config = dict(
    n_layer=9,
    d_model=384,
    n_experts=64,
    experts_per_token=6,
    d_expert=160,
    d_shared_expert=128,
    activation='swiglu',
    moe_layers=[3, 4, 5, 6, 7, 8],
    router_score='sigmoid',
    normalize_top_k=True,
    routed_scale=2.5,
    balance_loss=0.0111,
    balance_bias=False,
    router_noise=0.3,
    router_bias=True,
    n_groups=4,
    groups_per_token=1,
    init_std_router=0.00664,
    lr_router=0.000447,
    n_head=6,
    n_kv_head=3,
    head_dim=64,
    vocab_size=8192,
    norm='rmsnorm',
    norm_place='pre',
    norm_eps=1e-05,
    positions='rope',
    rope_base=3200.0,
    rope_fraction=1.0,
    qk_norm=True,
    attn_scale=0.125,
    tie_embeddings=False,
    parallel_block=False,
    init='trunc',
    init_std_qkv=0.0244,
    init_std_o=0.0,
    init_std_up=0.0244,
    init_std_down=0.0,
    optimizer='adamw',
    lr=0.00147,
    lr_mult_qkv=0.5,
    beta1=0.9,
    beta2=0.99,
    lr_head=0.0231,
    warmup_steps=261,
    schedule='wsd',
    decay_fraction=0.448,
    decay_shape='pow',
    final_lr_fraction=0.0,
    batch_tokens=131072,
    seq_len=1024,
    doc_mask=True,
    train_tokens=574000000,
    steps=4380,
    dataset='wikipedia_en',
)
Below are experts of layer 6 (counted from 0) of a mixture-of-experts language model. Rows are named router (the router's row for the expert), gate (a neuron's input weights, with its number), up (a neuron's input weights, with its number) and show model dimensions 256-319. Each number is 128 + 32 x the weight over its row's rms, rounded and kept within 0 to 255. Numbers have three digits each.
After each expert's rows: "gets" lists some tokens that make up at least twice as much of what it gets as of all text; "mostly gets" lists some tokens that are sent to it at least half of the time. This comes from a sample of Wikipedia text that the model never trained on. Tokens count by the router's weight.

# expert 52
router:101083163147153141129084127138136154135165130104119194107109116129130103099191145135124102187154132080137130136119115092111163152186187089133135143147157122081133100114174179126161087160079130
gate0:058126153125170148185140143058155109151139130159169056153122119186178097102164133107104097072124066090064136174122143149186118135124163138128167135152174102083141168124060167111146158132100093
up0:148188155116114089101098134099123147145194091138090081146169115200125116115075183155151087179115153092062132089130135120157163085208128095137147103130101174111124076120096196106074090212107128
gate1:103132125122123119169104081182108145135166160201161098141129119173165138087144117222149184157150142116144175150108086099161095188125160099125159138073155146152162182054104177121136122102150110
up1:076089066145160106165146086157104110185180171150152124106077162118156108153135124088123135114110043125146154076107068144072134172141115104078187134178125107118162118160106129155125114128124123
gate2:118112126126104149100108153161138068115145154103128150088115138089169085121151126152099142110125136080120119140096118135072116159145148128138117154128067167047100143136129166136093064136123158
up2:071137136114133134120148129153199100118126199094133127117148102070110163143195191128145135129131202171122077042091075198135127126118092116097115110137067145141157148147191143103145178132131149
gate3:169192187122109191134102136144117132128128127171151134119082109161144079122209090058175139125121133096136192190111078096098126092142168093159145110127165149115107145148138139150198138149210081
up3:096155158191100182108126136091139134129146128143169180127105124086185156136140114106172152107169138170199088121101123105082116128193122144091142154164132102078146083130060153096094153153126186
gate4:125122182091107092127084073094189137099183057144175108119107167140106134175108153114150094175117187073138145101071128174087109088171158072109065122128161121131066144178197173096111121111148115
up4:130090193153154131161165238113151075208118119170115074108059117121139218150115186135118164148136154158124109150142095084108123187135127101146141114122022072146167149103127172137140160114145159
gate5:141086099098060109069178110139120098149101103195157150215124159123115089153192089189128083131138109148106154196120171105030091129120139187166144111168143170095087123172204140091139119102123143
up5:134075098123107081087154148128108106189140081160173128128052138139155121152146136138107181093138153111110177192145191149085166136132144173101149134170093136111122137198183109098192070101216146
gate6:127154135196076106081125140106133128131099116105186114144097106206171102120142081112094144130139124091146225136091143116143132149114110102189117107143104144156112129094149175158172132116085070
up6:159130132113150110164148147116135162161110149155097120106114124124173121123081147135093084140138173083157097135153139178108098108128157108185179171068166152089061066117202118109120051133141148
gate7:129132084135093105159129136135085111168130143168115081165134098176155144125104090135120125188126137122153207171144128134115114127208162164137100073118147142108134098089069126139146092160174130
up7:139109196147170131128117104209143077091151073135159128152125102145090105165110112149099134055125077128139176145160142083148160094136144053161124071171078134114109101084092100098127131203124156
gate8:074162159148113103155088135190149090076162096168142099114139122157058122126151127081094130179067115158082062118150113105151095088180170146139148133130092134155127098141169105135170191148105140
up8:112113135170074140108134131116114126184120054106158091115137119167163138113113128048168141098200159136171100153126127077192154171158115167114093108212147115187086116154079133147172107114154094
gate9:114118179131112079124090092223198114147112118106145145094155111083162115094157116096176090111142155151066085162140062099125171104206151091126185113138166077151092179132197121146145166138170177
up9:127164139125144140130115141148126096107115119127064098163173132132136203155129119137163137116126174065143105140116081111116150126090174093114215135118149099129062094071115135185147158091103163
gate10:140157132202098158160124113120147150133113108147173083148167159144109124191118077088202110171162144103113118142099098128148178128144134133188140084093150066084112107180050109128094123135108136
up10:047111114137127152151168104126143110154118137145108160074108130116103122159144093114128156121155120128112104101106121142071121179101127100147067125190118135190116179087146058132129191078097096
gets: " the", " |", " in", " at", " a", ":"
mostly gets: " @", " southern", " ARG", " western", " USA", " Kit"

# expert 43
router:177089152096089153110121128162099120079110146129149116106120068120099082071161122147134113123123096182102154137130130118072053164164099136171093093070147179117132137125136106163156149149115066
gate0:086106205125086129203150120106148186157074152133165048133103159124084094102101160156150161097110139117152148100145156081099099145183158169090141130150163114135111129170059156167127104080094074
up0:161096152150075136130131178192145116115129080090151136154163166124118150100191116133089149227151135153163096133100144162155177116146127150118148116158136077106135113080178130090128196127082101
gate1:164117110082108140161136098121096110152175114159125072143132116175084144141081102089186092163114151130109122111160099161111138131129134107161163139101134159158148087077093155165121174055180092
up1:115101071075176089165097115108074076147197131153111140100110135163149135160096152113172122129063120118119041147068179157107186171095116105086140160141125125165166133175121148162079117140158140
gate2:104106124091092107078164142146184123117161134171187100149118120126114065168126132089136155078100108099138181139145099176120109100211091123163128109066124152094154073126180157139129178098056111
up2:093123019084149122116129124138095077125184138121160128092147105113094116158133187151120137088157103124135190129111156165165065133101096126159090144073043152116164101083159120124080169162161133
gate3:115130122138173136163142164154184131185077146087167156190143109069116124146158130093148113062099123166145164115156075112149122188148079124099127094149146168115138089168101165114132142091174121
up3:134136222134150129044098113126140042131143088142121126149111124114140120053166082152127143104069155170142102137160105177127140135110138093181136095070156173101116056119089157105199096125102171
gate4:091073141083109121168097102116105143122170152169068111109081128175096086092089079165123161130178084134139190111207128075112111092112143076170097089126133092105113124137121173211147138122131111
up4:125118162107122107144099085081117095142095104121155099170065111153160094129119103153069151090119165064106084137134159111149129100118148123113080125138113100144138102102097184154128114085095094
gate5:141134124121075126110140079090131141099129161159155156147093112139129124118131125148090142044143130123118183113093132058132107163069117177140097105094119157098131087080090158134075121139124137
up5:138127080095163110101119079112138115155169157104161064133126082164132098145096136092123109120159075136156119084081149195165157085080098112143122144038150142120107122135123138094121107100151079
gate6:177147148160143114093119067122172136131125127130091119066155172179060126123177112123114101091061113100126132073097142091154104092125131069166156156133123096083070176106161140128158158119140164
up6:135156128168139121085088092154155121135102149127146110109097164186140078136170176207088137134158098119064170088176127120134127117097160112114039128119087153124075130132174133182146061130117127
gate7:121080097116097144187114129119142105108124157195136125098088112122113161078128117100076067163155090170122101110080130148126124129187113163112192133069165223146098135078167104127116156145175067
up7:155149123112148179126174154135098141144141150138175165098101097160125098112170147093139091141111152156124115117137188108111112158167089162153137079145150095107099151101122086068100124180143108
gate8:107099135114116148112116109136157122133106138151168121124128145174144158067165071082083114159091128110132194082149151104176140138072079099131148128112108132139099115095131102164117124142064117
up8:155163206141188163224111118114153182101115153112193136167141129106086174135146199108106117150157104116161079147131161113119096064174110119112121097177110075093092142195174112047092119080130122
gate9:169112147126073148097127184122153113139170152131146126141110136132122080137157146138103093169145137125118120160061128164122156091159105147056136100072115140153121138076147148141138167174077119
up9:156111147096121104074149142181152068163148137109143080107109151157153065127146142128111167100092124121106161079146171100094146158084156180110115061160088150123094176127130161167076062174068100
gate10:077084158108165014122125135140119102117101108122082125113168150093154126078177117152115187110172209171103134112147128178100107116149145120191133141111188123088167138119209150086100090168179065
up10:192146139059152111098143125091113078080054077076182153144092131167113109134149073138135175113127154115112181106150223095145080096107090116157147124137137118123139120124147108130068079154165115
gets: " to", " and", " of", " in", " by", " as"
mostly gets: " when", " would", " should", " while", " may", " must"

# expert 30
router:140161156146102160151193089114115150180174148129144057125052106172131125142161106139165074174102111096169125136165141108109124161153162078160135120083155086099132171175087136116126155122117138
gate0:151134152081119169170117140112118130167120105177154137086089119089143164101097150093132099184108151092124176173121083082129092132126108099110123118049134093087137134138158119142073159081101109
up0:140072130113171130115134147063115106117112199102099114158102111162126112134125126081073167154114192132133147153074113125180151116090137176087190132144112176166105137099126126122206120116124190
gate1:127188138139169123084179122102142198153152165147159123153131162150115148182178150109141093121053167058087140131167122147041085152174103110123062135078166139108129134145117150143108196164130123
up1:114105164220159110107141139163114126130172187108114140162149111092066135139134102139157100171113118074131169111111112140144090177167148122154077141134060108132145142166083117160126097159194116
gate2:138128080128060093170097132084172151122149119173123093172115171138102101126150096094176100164161055104147118193094076177105110181134156113140119104098140095126122138153162141122104194153179179
up2:142172146094104131142079112151086087113178121141118079150128167097155151136102133177102155082157163156139126062204119141097143118128145076071200116123055158137218094151190138110147148179111098
gate3:103157122117064130135103134179120117071158109115146077101108145155158177112153062082112167157156139123140165162160103087090110136101150123100134101173099112157143113148126123137096152126146105
up3:163167109150127127162088175069122115212130139082126080109116153179140104064136108118161183118081122144204151080126092061120134188112153068122066110103160180123136090133128074106197176125164122
gate4:090097146138122075110123136050120117152129168209104090146126142133085132130159100087145132109140161121157193092082082121151155090105105136132108116103143113119105134145094105082152111105123201
up4:112088192047096184118193101086177128144134105163133110150108101160119138114164135147169116192163190156082146123114119133107158172130136123138098080146110126112111093119138122134103165107143111
gate5:124118143089163093118150116081128119102143143156129093124155085163114184127127154123124103100118133126129161148171127094120087109150114098133170156126176127148123115136163176149135164138204175
up5:088142153034147099166197097057102130171121134127125094153152154097107131165080114118157111125157121175116073161163148100157154115144100108125112124116107139138134132108154142134162128138171081
gate6:124170150156123127097122096197135111118123128190160123197088103163112107120166150059189116126110139097124141135144135132160108120172108120092158130068157142149093157134105175109133109122045088
up6:071153122169120142132121114224121086159089076113170074110156123211146123131130156142136116068115122147118144085100162164126079138119151120119109112110066134133139124161137168145131131100100067
gate7:074118141129162079162115166125091206120126112114126094122107149150149142167126141080160117148112158094118073179103106121110113119129103150137155116088132156112141183127116138122133164125177151
up7:108055077075157101146099114144119091106129109139113136071100150151128154185113132116101203100154122119146149120151116092108091083183147120143095163189109131108112145115112114093106115147120084
gate8:095132194119078121088181133123130147136148109103104088096039118143103203147122140066154131157142107118151097136097046063133159137145157201109117141060133117106101173231122123172158103129092088
up8:173157165142143090173155137116119120150129135140114151148115168083193109092151099137128129143092099137118153102157158150133105145163107106137115203181140102116136091095052125125182115156193154
gate9:153145107122178134128128186130126124106074083143105102116072083181130079083193184119169089168130133146101132159126138089107076067131145150154254085174148123073125169088105172119119143138099110
up9:154124105128125178129166146087134107150176102080106115125156152161143127143175126167117104112124105143127187161119115168133125136177183115074083131102154184110162106116111082116170070137109142
gate10:148132184107104141167133120055128126102115102111140093084124154121077102158141084087128105080102117113154174138118160094102070070157138136135121135149176123092128106119159149136099143130145100
up10:119121210135146129120159064113092093091116121066131145116129099110037107152031081114103098098135107184123112125090074077113140116146101125150141110077146098120209165097107146097115126107109111
gets: ".", " |", "|", ")", ";", "a"
mostly gets: " Animalia", "rator", " Constitution", " Olympics", " Description", "ains"

# expert 32
router:157142146142037159127167155132143144095103172169132110063085064171131132149153102059135101072060081113142105182101168117098075121184169122183189111132135133156205070110124146176084154133151119
gate0:119123148148168104157062072139117115123126083126091161082143105093117124156149122076149100140157148108112117077114086109162184122105109082093178135151175123053149119154094132114102125140170125
up0:074134175134095097106058064096131113137165055154050171116109098092149170114145073147142149150189091086174131163169144145111181116223195123079139127168123139164126105088162167129128133088193158
gate1:161114176107150156108133115124158105085099133092172156113127119139131101177099193136185106099110109168140150149117126090133138105132163092095138120048089127117175101151180199086106120155159090
up1:163162152140121120169121116087093145087135136068091151130106166104147136042097140142140145130138166139122112153160124148099155138132149135117142128145126069193114092173062134123138104114164141
gate2:124124126138089099086130141113156093139141117103096153065058139107115155087137135112122142124160137144071159140124094132134109128150129130153143125114152108142178128082108111171078182129101132
up2:183130164135141114026086134188067120136148146125112077113052139111155109106127128136085121113163161102113171140157145103136058152078083104141046133075091174151140081114105073105154132132197134
gate3:088147076110093139120157149129136133164106153152173064103118056142169165161144140063124159185147173100120102137166077185148141168101100138089109139139087134175145113122135166134128095116160150
up3:141148092153188104136079158152145091116098079126121142092121167082173173143102147142099115156122075096123140156105101165140094123143144199113121177101122138152113069175135153145151152095124119
gate4:138071139120093090139102128125173143121136246107072049090040100139151121148170087109148151144129113106092121098133195109143098142135133090115146120092123164153122108107122143163167175135101159
up4:081159069108124154167125128143162131163115119186128148101149134082072089149142139104088139174160090161113142166159072119053175172098143144157146148174157151114100135177178120139139129142182125
gate5:126153122152191099146130192122128143124107163221151104123078078205130138133110105057112108154127166094147123110121150108140153103122061104138173140162129145129118174136170162166121103139124165
up5:134112120141190117111166086051172163134138105098128166121184190118080096073166117144093160147148128153125103123141093128169110066102116143043141142145091168118134100166159089125213097093107116
gate6:117107043103148151133118165136094122143080129165150186106050106109175098115137176136132127173108119150109158184164094123044158097142104133166114165098124109144084127166194140170103127116185115
up6:139185078136105129124110145092115079130131156144185157092088097140156113143125115107150058122122151156194117186161118174055146090162160116152057141149168141143126136107111119143113136108098097
gate7:129092179136115066119149074213182103143076102127161095136163110179147124114112106119184158144092143085139146173142124123192173144088126142114066132169166151152098155135080139158148155212110137
up7:137111167133119164179082134169201139079165116099114078158090119153140104124137142179069159123098150121134102121118135199132169124148099162092129063090132091119140125133118083120152119103097110
gate8:081135136117154108122052196172164165139092102134125090140126105147108126144165112126099098051138152163056171124125123225099087135111096092040143110143096140147128106114157104117138144205175110
up8:147178098093123168176084146133108180146109207148127140115146169183140148135098135112123143113115129146129155103123152076148183118109106100108121132160122119103118086167104127141066081126169165
gate9:096136139115095104101084164127190063135102117107119123154098153123113116139135158148183119172136209137121145148129099175054083156102088107158110079094123169174118071160148117144119151146095113
up9:146140158123070172106177124120141192125131105127119109132125067081108159102159135122152118125142057092179129158138114108118105111131147126095175130149112174120126168104188115080156108106096059
gate10:162104117140162113126138135132163150216149108131175171117117166159161137124134150122124146179100047095097140150059153112218136083166150052087133108148133157068160212082137177129095082139114097
up10:120167119097185139097174133096091124113115196097172149085060148141140156078148090164150148109171156065149099062155137170114128100162173123138167162163158076114124115122098141091122063095121134
gets: " to", " would", "s", " can", " who", " that"
mostly gets: " can", " may", " would", " should", " must", " could"

# expert 14
router:089140144038144123148148113139133195070148130090101078110099157159149118119196123116142066125155130166127104159129148134078075144150151126153150123136167111131162141103148157088149218151165133
gate0:082139135158189165185147132133085122133127144130103161118049087154126092133154074145127145113151077111109109144118138160108125154110133096158150129098167183117127171176142107103128076135146141
up0:151123108086088153156127182127194146134104172145121092106149142139134130077147117037121114155179136178162141169138134095123152144134154098111127149107135138149106143103132122127145086169096107
gate1:186153100157091058134117133141172121096115114120071135151124165103123117205087119148141200113089104172153131125172107150104127135098141154166140098116081205099142127139117077140145148120157155
up1:177136086173112110114079157194100124141124168124123085169108145078101133155091090134111109207104070138172075108144132177104141185093146143113143100129135114083147125116122123164157116164156165
gate2:080156115084149139190147123149163111072068173128149121155098147115148154168131156156152091188143075149153121126168157223124177129146076117152124097171100136166137180138088170135092135110098096
up2:180102122158152133113116120130109165147190128107113114132195177150143109149093168153151120112125096108125088112143122122128130103167083165134078067111155125119090153110095093148127175103161147
gate3:094125128108103162122135112089178116171105122095180113077176139152157137160191098102130124070105145110069182222122082136116140110087152138096181145123127120107090158125117141096141146117134210
up3:124138174149071183136135080106117098115095113160090152141118104128120156088178079158093117076205104152112143113156055103114119148132081105071196146156140113199139068124154151174126194140102103
gate4:138160111132140108149101115089079172139149119137131134153113096197116220112133107199119153156162116131077162148107067102153124135100189138132131128149181142065107078106167171117094156089085117
up4:131131091119147170118208169152150111161152123086054119150123158159104118115134109074136143151053123128078137130116157116097173143104128061164119144092161147124140097130198156061146130142156141
gate5:106102148066100141124151080157146175137114158141070125146137101169133143133173124130092149125118190144152149115132138088101105180095141114103156110110132178150190087167175130172160168086106173
up5:184138110155106119142070166212065183168098119156140088108156104098123154121108077101158127139111137081155103146100180153139144089126195122143173139177064092131112125131135104146120082124107148
gate6:147130224124144106074128161110132079101112100100133140203144114156166145121147132190154166111140080144092187182149137120137065127152082185139154094134137129119140163155103113104113115099165138
up6:127188059139126115135069125108076158135142130112049138131135104173172144183080137125143135097183170133080147175130131136171124087142149130193088134106093091144134150130166125099143168211137129
gate7:140125100084181145064199128163142107085141137129165143145163127117100041135134079119114090109085101123066196114092078115181096128115137108097089112138157217115107162138225091083157131118125104
up7:117116155157140112090122165129127111065127120119108098111133103121140145142113077114113099130120132146135145130146189147114152116147071118119159123129187133131136155091104103132107190167110104
gate8:119171135110207094153165128144113167126079067171092149137138150181172136073078139077091134139082111100088156135103137134134150112135127181165108117146158150092128155115094182116149136098170104
up8:117117181129093155130099124138106158156111143168145117151161113115101128162118133177152067168134132143164168126125120184100105188154178149117131114113107148086114148177140085116131142119138135
gate9:155113174056145163173054128184124124112125147081114135160100104133158099127113103163079172129098134137112170166201135174197120098158154163138194171136176165100184154104146154123105104089129143
up9:187167097189084124131198073166108185052106183114125161120144114182123152100130178142131133083102175078138115100157132136122188179161172145109145053168148071120176169118128140112192147142123139
gate10:127123052134135107110110150042111173160140079183163160092142117167150160117168083128163131176133088182130176152104098091114139149153114116107113160102220105071130155137087153138143179134123155
up10:144145123140082182086112091105151156119121063132120160181058095177190118104096061120105117142140077135132154134089122104171097121095147151154114091077154078141148119094188108162136161125148079
gets: ".", "-", ")", ":", "The", "In"
mostly gets: "In", " Cambridge", " York", " Oxford", " Times", " million"

# expert 26
router:125142152123073182176172064164162160133144164162132090093031154154147127087129137107149094154101086130146136176141164155072054185173161092151113109131131135151129113135151127111120147145136131
gate0:151144068113127109142093112168124064185135106134169143123061107129191158168105089114170116134078127126126154140069148108187143116116138098070149134144136114123105102084178152098119148150080087
up0:130084138166138168154227153136112121132099150109113133119125173118032120122129117172104136068170104129107129122199161174179112101152039123163143110062108147114163164102134150167125098126104128
gate1:108115140106181117138124088149165097127148150125117116156149150146109122078106166120083118107131168120093123174138102149057062128135174174145100157162173125115120154168079164220116063233106168
up1:110147113111140078107068159145177138118120079087146081125141145146165137112108109172081137139079088123145071088135079109163087147151125091107145143069202158158125163134093063186148092088118128
gate2:110145147140133111114172176178160113114105164186149172153063080081135141180115174076105097118184137109119079090074113138132117106162081076083120071170145167085133137166223174101183122183159052
up2:127151195116176188077167140151109112128184181133139104150173105111149166117117120079079126215073139164125131154152103099149166160113157131148150149143225223108130106107121104140122083128077178
gate3:125151124181129152137139136122181153113124095146133147187111143151143093079137121188097159116145154136092182117117113117135099120186153153133107094097132170082104135117113157178091168098090156
up3:133123119100167082092139120122126179169125095172118185119149115182170178128194146161073206139165124108036118122151084139145164125113093139129131132068024139111144113091119103145160023117148074
gate4:061156080103128133191104093131155115095108120158137084149124074160202164107151149103169163141121092080125161153125160077106156113139129078220161134170103161115127124095181118137161138110077106
up4:133158133112146181141156153122134161127142127091071046149110156142142139136122118138135078149134073160096092113084117081144082153166192106140128102048149121209168169149117107147115084182184143
gate5:065165129128120142112110116111163129096178137079126115148110136109110139103158173152114162146117136074133140159195042118162115129098172108182105106166143155109154175097125182128146132131108120
up5:178102068159139114158091134162139128158150128122126082095145147170152144130189061084125112140120108175151114126121092116162150144121119145095139137072126115192102149173092061088131151121114090
gate6:176188165158107137165100148113174141137120139121092129090127135154085101104161156142156176122191152108113089195107090094138099138143151180113090145177179176154130137145126101121108126085097128
up6:096135118119100171199130145164096166156115096124162148106104150128093123061097192124095097166096125148149104108155119162120158110146140138074162112068102083093089153088161159186082122171088114
gate7:128096144154109124179169108113101172079132138118169111164157160186153066200128138109140157142081140075160104122110133177080170124102137135152205102095083212154138113133180152172085058131113161
up7:138105109124199105141113133110136134101145159087094090135142042134127153135125129112128090094160162101133121099110154132183074096090098133098167063133156108148155163117081066121105125120087133
gate8:117092094120082137168087177121169100120131130159166112135096084181126132088110163131172085181080147122162142136128102146144107122162127116081174122158211160119093118189168196137167146106151156
up8:107123159111126082112116126193119143127051133144096086127169151117087105178105137115125120133149076157093116121129120106162097151036125077171116152141113173144143098096132119095187118157150102
gate9:111125096126165126118170136150138110109151062078179115126154116111123127100115115151104082132114160131158078190093105109106098143159126084166139065129119197103109110125084145087113117136092098
up9:184089145164137136166094095083095125095131122135190062119191081096132126097069195111095128139148241086118109158158152113091082138146119126136131129137126099132121101101113145160139188148121189
gate10:148141178153080114124151203145125152175111134111082143097158187119132132167097161145146060147156135100093131154094130155166099097152099099141182120081145118130121124126097137167097106121148116
up10:154195128098129130118103191133098112155165152093165159116155092186132157101126156107123117150235096125126129105158103148214117118157151143136110045139132096096107106135160088134118043112094096
gets: " |", ".", "|", ")", "\n", ";"
mostly gets: " MPC", " Votes", " Animalia", " although", " Phylum", " though"

# expert 49
router:115095147079119121111096131152071135145153198158059188159096124101120063161143104171130145095184057130151151133164146104098148130141117125170098091113136198086111128095168158099155109123125124
gate0:137100148146162179156174144150174152175127124116154158149112105154118095122082149113114089169154114116126077172120089069129099156083154121073126150076171107148075161116118146132136158075091140
up0:078087048149106135105110163147143127144126133152179087067098127157082131151125101142130090157156111143148147135134070134157135138090093112074039129167118173136075056099116136137128097093171104
gate1:115130082116157211129108145171183169096115111113128146105083103130144130126116099110179127144120122151136184073162097107148129121138132099189132068113136107100098153098133132097169171137109140
up1:133123116149108165141169119060110156141131128099122102126113128140133122131119144114137117121121186087099090092168134099077118145110081160042141089163131112154088144106107177118116199139139175
gate2:100151115155165087103178120127159137062057150142180131158131146179092131108134141179119111141163117151109183185095121234076063124096146151148134145112141176107070196095140152089100096148133078
up2:183170129153180184093123161171127130143140210127158162093078109096151161099140154141099158091133108109188086118164112077137112125100131093108142094137105139140148184149103187155153108101125061
gate3:128150082134156168113123118153157173098112119125161134135129087158149161161138050000100109164149171103130131097148107141126106140135141130144149107130178096142136176128139077183135141168120150
up3:114169119144164101109186077159161146108152153199131191185127088053178161136181116106120142158172164080122075120138144098076124091107137100099102112108112153099167111093162120152163170094131144
gate4:116132086151139099163134170158105140122071152141107119153076098144119123115173091116170151096162092156135125162097063152109095166138154165119113121062094192128124124113153142149132176090116104
up4:164131121091096182140136137089125138153131170145052096124147146116126124169119082159096133139101141170148044128176082133125093168151107132141117158162097109116143108109179127152162118133084159
gate5:110097074143120109159168169083159134107090150140145131179099149111093078087098069145189128131081127136178123117102095151151144146182143136122099060104149067090089150105165129135099144192098067
up5:144143092127128150200128143101101207104119124188130175120120118094112149148116137171031118151114154089171102038114092102128066095123142159070058107124124104072109128148093157173178117080118122
gate6:077194142096151103169132182101151143133138193110151106168112161119097094076091096156136148185190104098090136154154129103142136113151169108115140113151161126115125179092105147108140140111078141
up6:127126194149162214148097074133126106108086114160207110164169201143105145145084170222132150175122120132140084092157124124119126126127095126149160154141112091120130150164138063193099086112107111
gate7:121099126111136138165147165124192142073096173133156069157099112110136153096140100107141142103149142173190146169051115144118094095133114204140121134127131111126114136111112097139137127092165135
up7:151152152063135169126107166154106119094162153053171107141146092111104144167119149101165150134127108131101157140108149122109156099099078175110114186151142111150112100183134121127039145127159146
gate8:116150125101148161130134097138123157141106160113134098145169175166095084117169181153171167179122143156147154186147173128161085150129122159089182148081141150137079124066107154182149141155154124
up8:160201116173191142096057113113142137231127139114116174140118092135073151129167089124061162151099107118111158109162129103152137168066161105163162215106135174124109130118141095169125128138120052
gate9:134119136155117135114114129104064123142087142241172139127078161159116095134136135157147142096138153156126123178142157134106131161106133115105133118060142111136061098068164175118124116230154098
up9:102138129100130109138103151108121180093174146132119104081196120153147104122171090091132114088172132126127137117116176176105094170079073108174150162072153159131058146092119140139162104145145089
gate10:174127093172084160107148069114096088057074114129113142136095131134137110117075087150138130076152089080124138128084101124088154163167056188108085076117149105149083114112080116152140159119136126
up10:156121193157117143116112118120131142167070100094121156128134093128081079142144115072155191096145139107163127167155084055141120104132103150148168109105109145107164103120112145128121139018131172
gets: "\n\n", "\n", "-", "=", "'", " &"
mostly gets: "\n\n", " McK", " Mc", " Walter", " Bell", " Stephen"

# expert 60
router:130132135140097092122060148148131112128134154113139120101077097151168115108142111109141162115135099121157106143119162138126139115135168135155140101111148113128142109121107144119139099123080128
gate0:090173161167078113138109113120128147087169133148140136125084116109173159107120128188127129239168125145143110098104152165090130106188163143133100122101188174118103110207120150177095104134081129
up0:140101124132133115122135116132158139143136100150107181199123115101092050136111164134170188133102120111123074144118173071151115085119133156138081098116197130131098121137166123126136102111154130
gate1:106188153114172104116112157104166138116159137133167148109172164116076119078161030127074173167132141127103224139127091073136119092080161085129116108138170159117140135127170161087146167089058102
up1:126208154079153102151131140163130133067132146127143081104131142151134150057152106112113131172113176115146141222176111136135101135128184095094185186185120146115153162093185117191122155155109135
gate2:160123104127083063146126081159157139189153131130153125108124153123151089100130086125146176151134125100132137172109102136098138110171175140135167163163170149123175115136149136100171065150102125
up2:139177107114199074120134069187149135132117091147132076104141170096126111108088182159104113122127128174087111062108140145171165110109072089168091051123156070147119167107124179097067124160105120
gate3:210105110143116083172107174132136167129061107146102138076091128075172150142141133097165147102130151120158104139053107083128125126144128115153158059119162098160132140147079083117111158118101148
up3:139077096115091131110162121073063153121131094130092165073096131104131153126116111138085066119170200114133140125124145124157176134078140106109125157086150142080164141068155170105122199170101145
gate4:076130134100122171142110163193144131137124105150149145131107056122086129120161174122047178077098162101098127116102182149124149129150179148128122086024152181119150157096102139128148068134136100
up4:084126100098121095105100136124190091119134143157094085153070102125132142129141109109150139129123116195163143165158121164112123063036119110080189129159165114183104077106127158127104103074123111
gate5:200135065164114195049142112146114174140104131126098156178096133153198073180128116154157116117103115039141114108122095098090110040139088186085138087121121136112112135110139094105107125122179172
up5:088142175187134157151173139140111097097154171105111120147151139070078134129072067143113166159119147193158133136148133136049129188141180125186083150145150096128197115133145079148138147159137104
gate6:073132113129114182197133148102156105126140159104129162083130103169157097102193157128085173147160119159135142141135133108097041089089138141152126124150132155036096153161127121125120145130156110
up6:078110128127105177140112190183183099065153148115113198120087095131110130149162148106097138089155107124119144131146119113066124132105118087102163133125075097145101136151122098162082162173150162
gate7:133097187105138129113117161170174120099116136144161065112102114187116158127170111155143103112144132090055146176120088223104125119172163169183136076090131127131117154206102098131115055192106159
up7:132094154142064182120117122141124155149161122160114173112114142079140087087151225130135117167141171151134136102120131131159149044175180119044127170089131136135111117109178140124198149141165113
gate8:141125156190066098157118135104189152113140132157100150097159117142157148110123116101145162146164162050105161173180117093116128102116182162119131136149147092138111193138119128137131129113121129
up8:067179176161146123116157128164166092077162129157186053156180102172099128153115158163177097132153169163075175142118076130086164133067108126127114126176128125136132104063155154081093149139153134
gate9:093108197156112178144108066110145112164170196167143084125139122104145137074137095123170114133126069129097093142104136101118143113087118173167089095069138109119156149146170123113092134187127120
up9:162065206149099157137133129153135146104178170161137125159094127157204152101134135095204137110108134119093082143123142088111102164070164131112098160157115103071138124113153203109139092167112169
gate10:114152084146077183124106129124143124092125202187148106210119154146123150083182138105113111080133111079090080130134172130105129142121163106126154084066146189118068100145137150177130120155156086
up10:064120145150107136135130144090148151093175093133133135148124086158092100155166159152137132132129091119092142102095171137122120117134125171220190140105111154132163135140098126108149122066112090
gets: "\n", "–", "  ", "\n\n", "′", " —"
mostly gets: "See", "Gls", " Win", " @", "′", " January"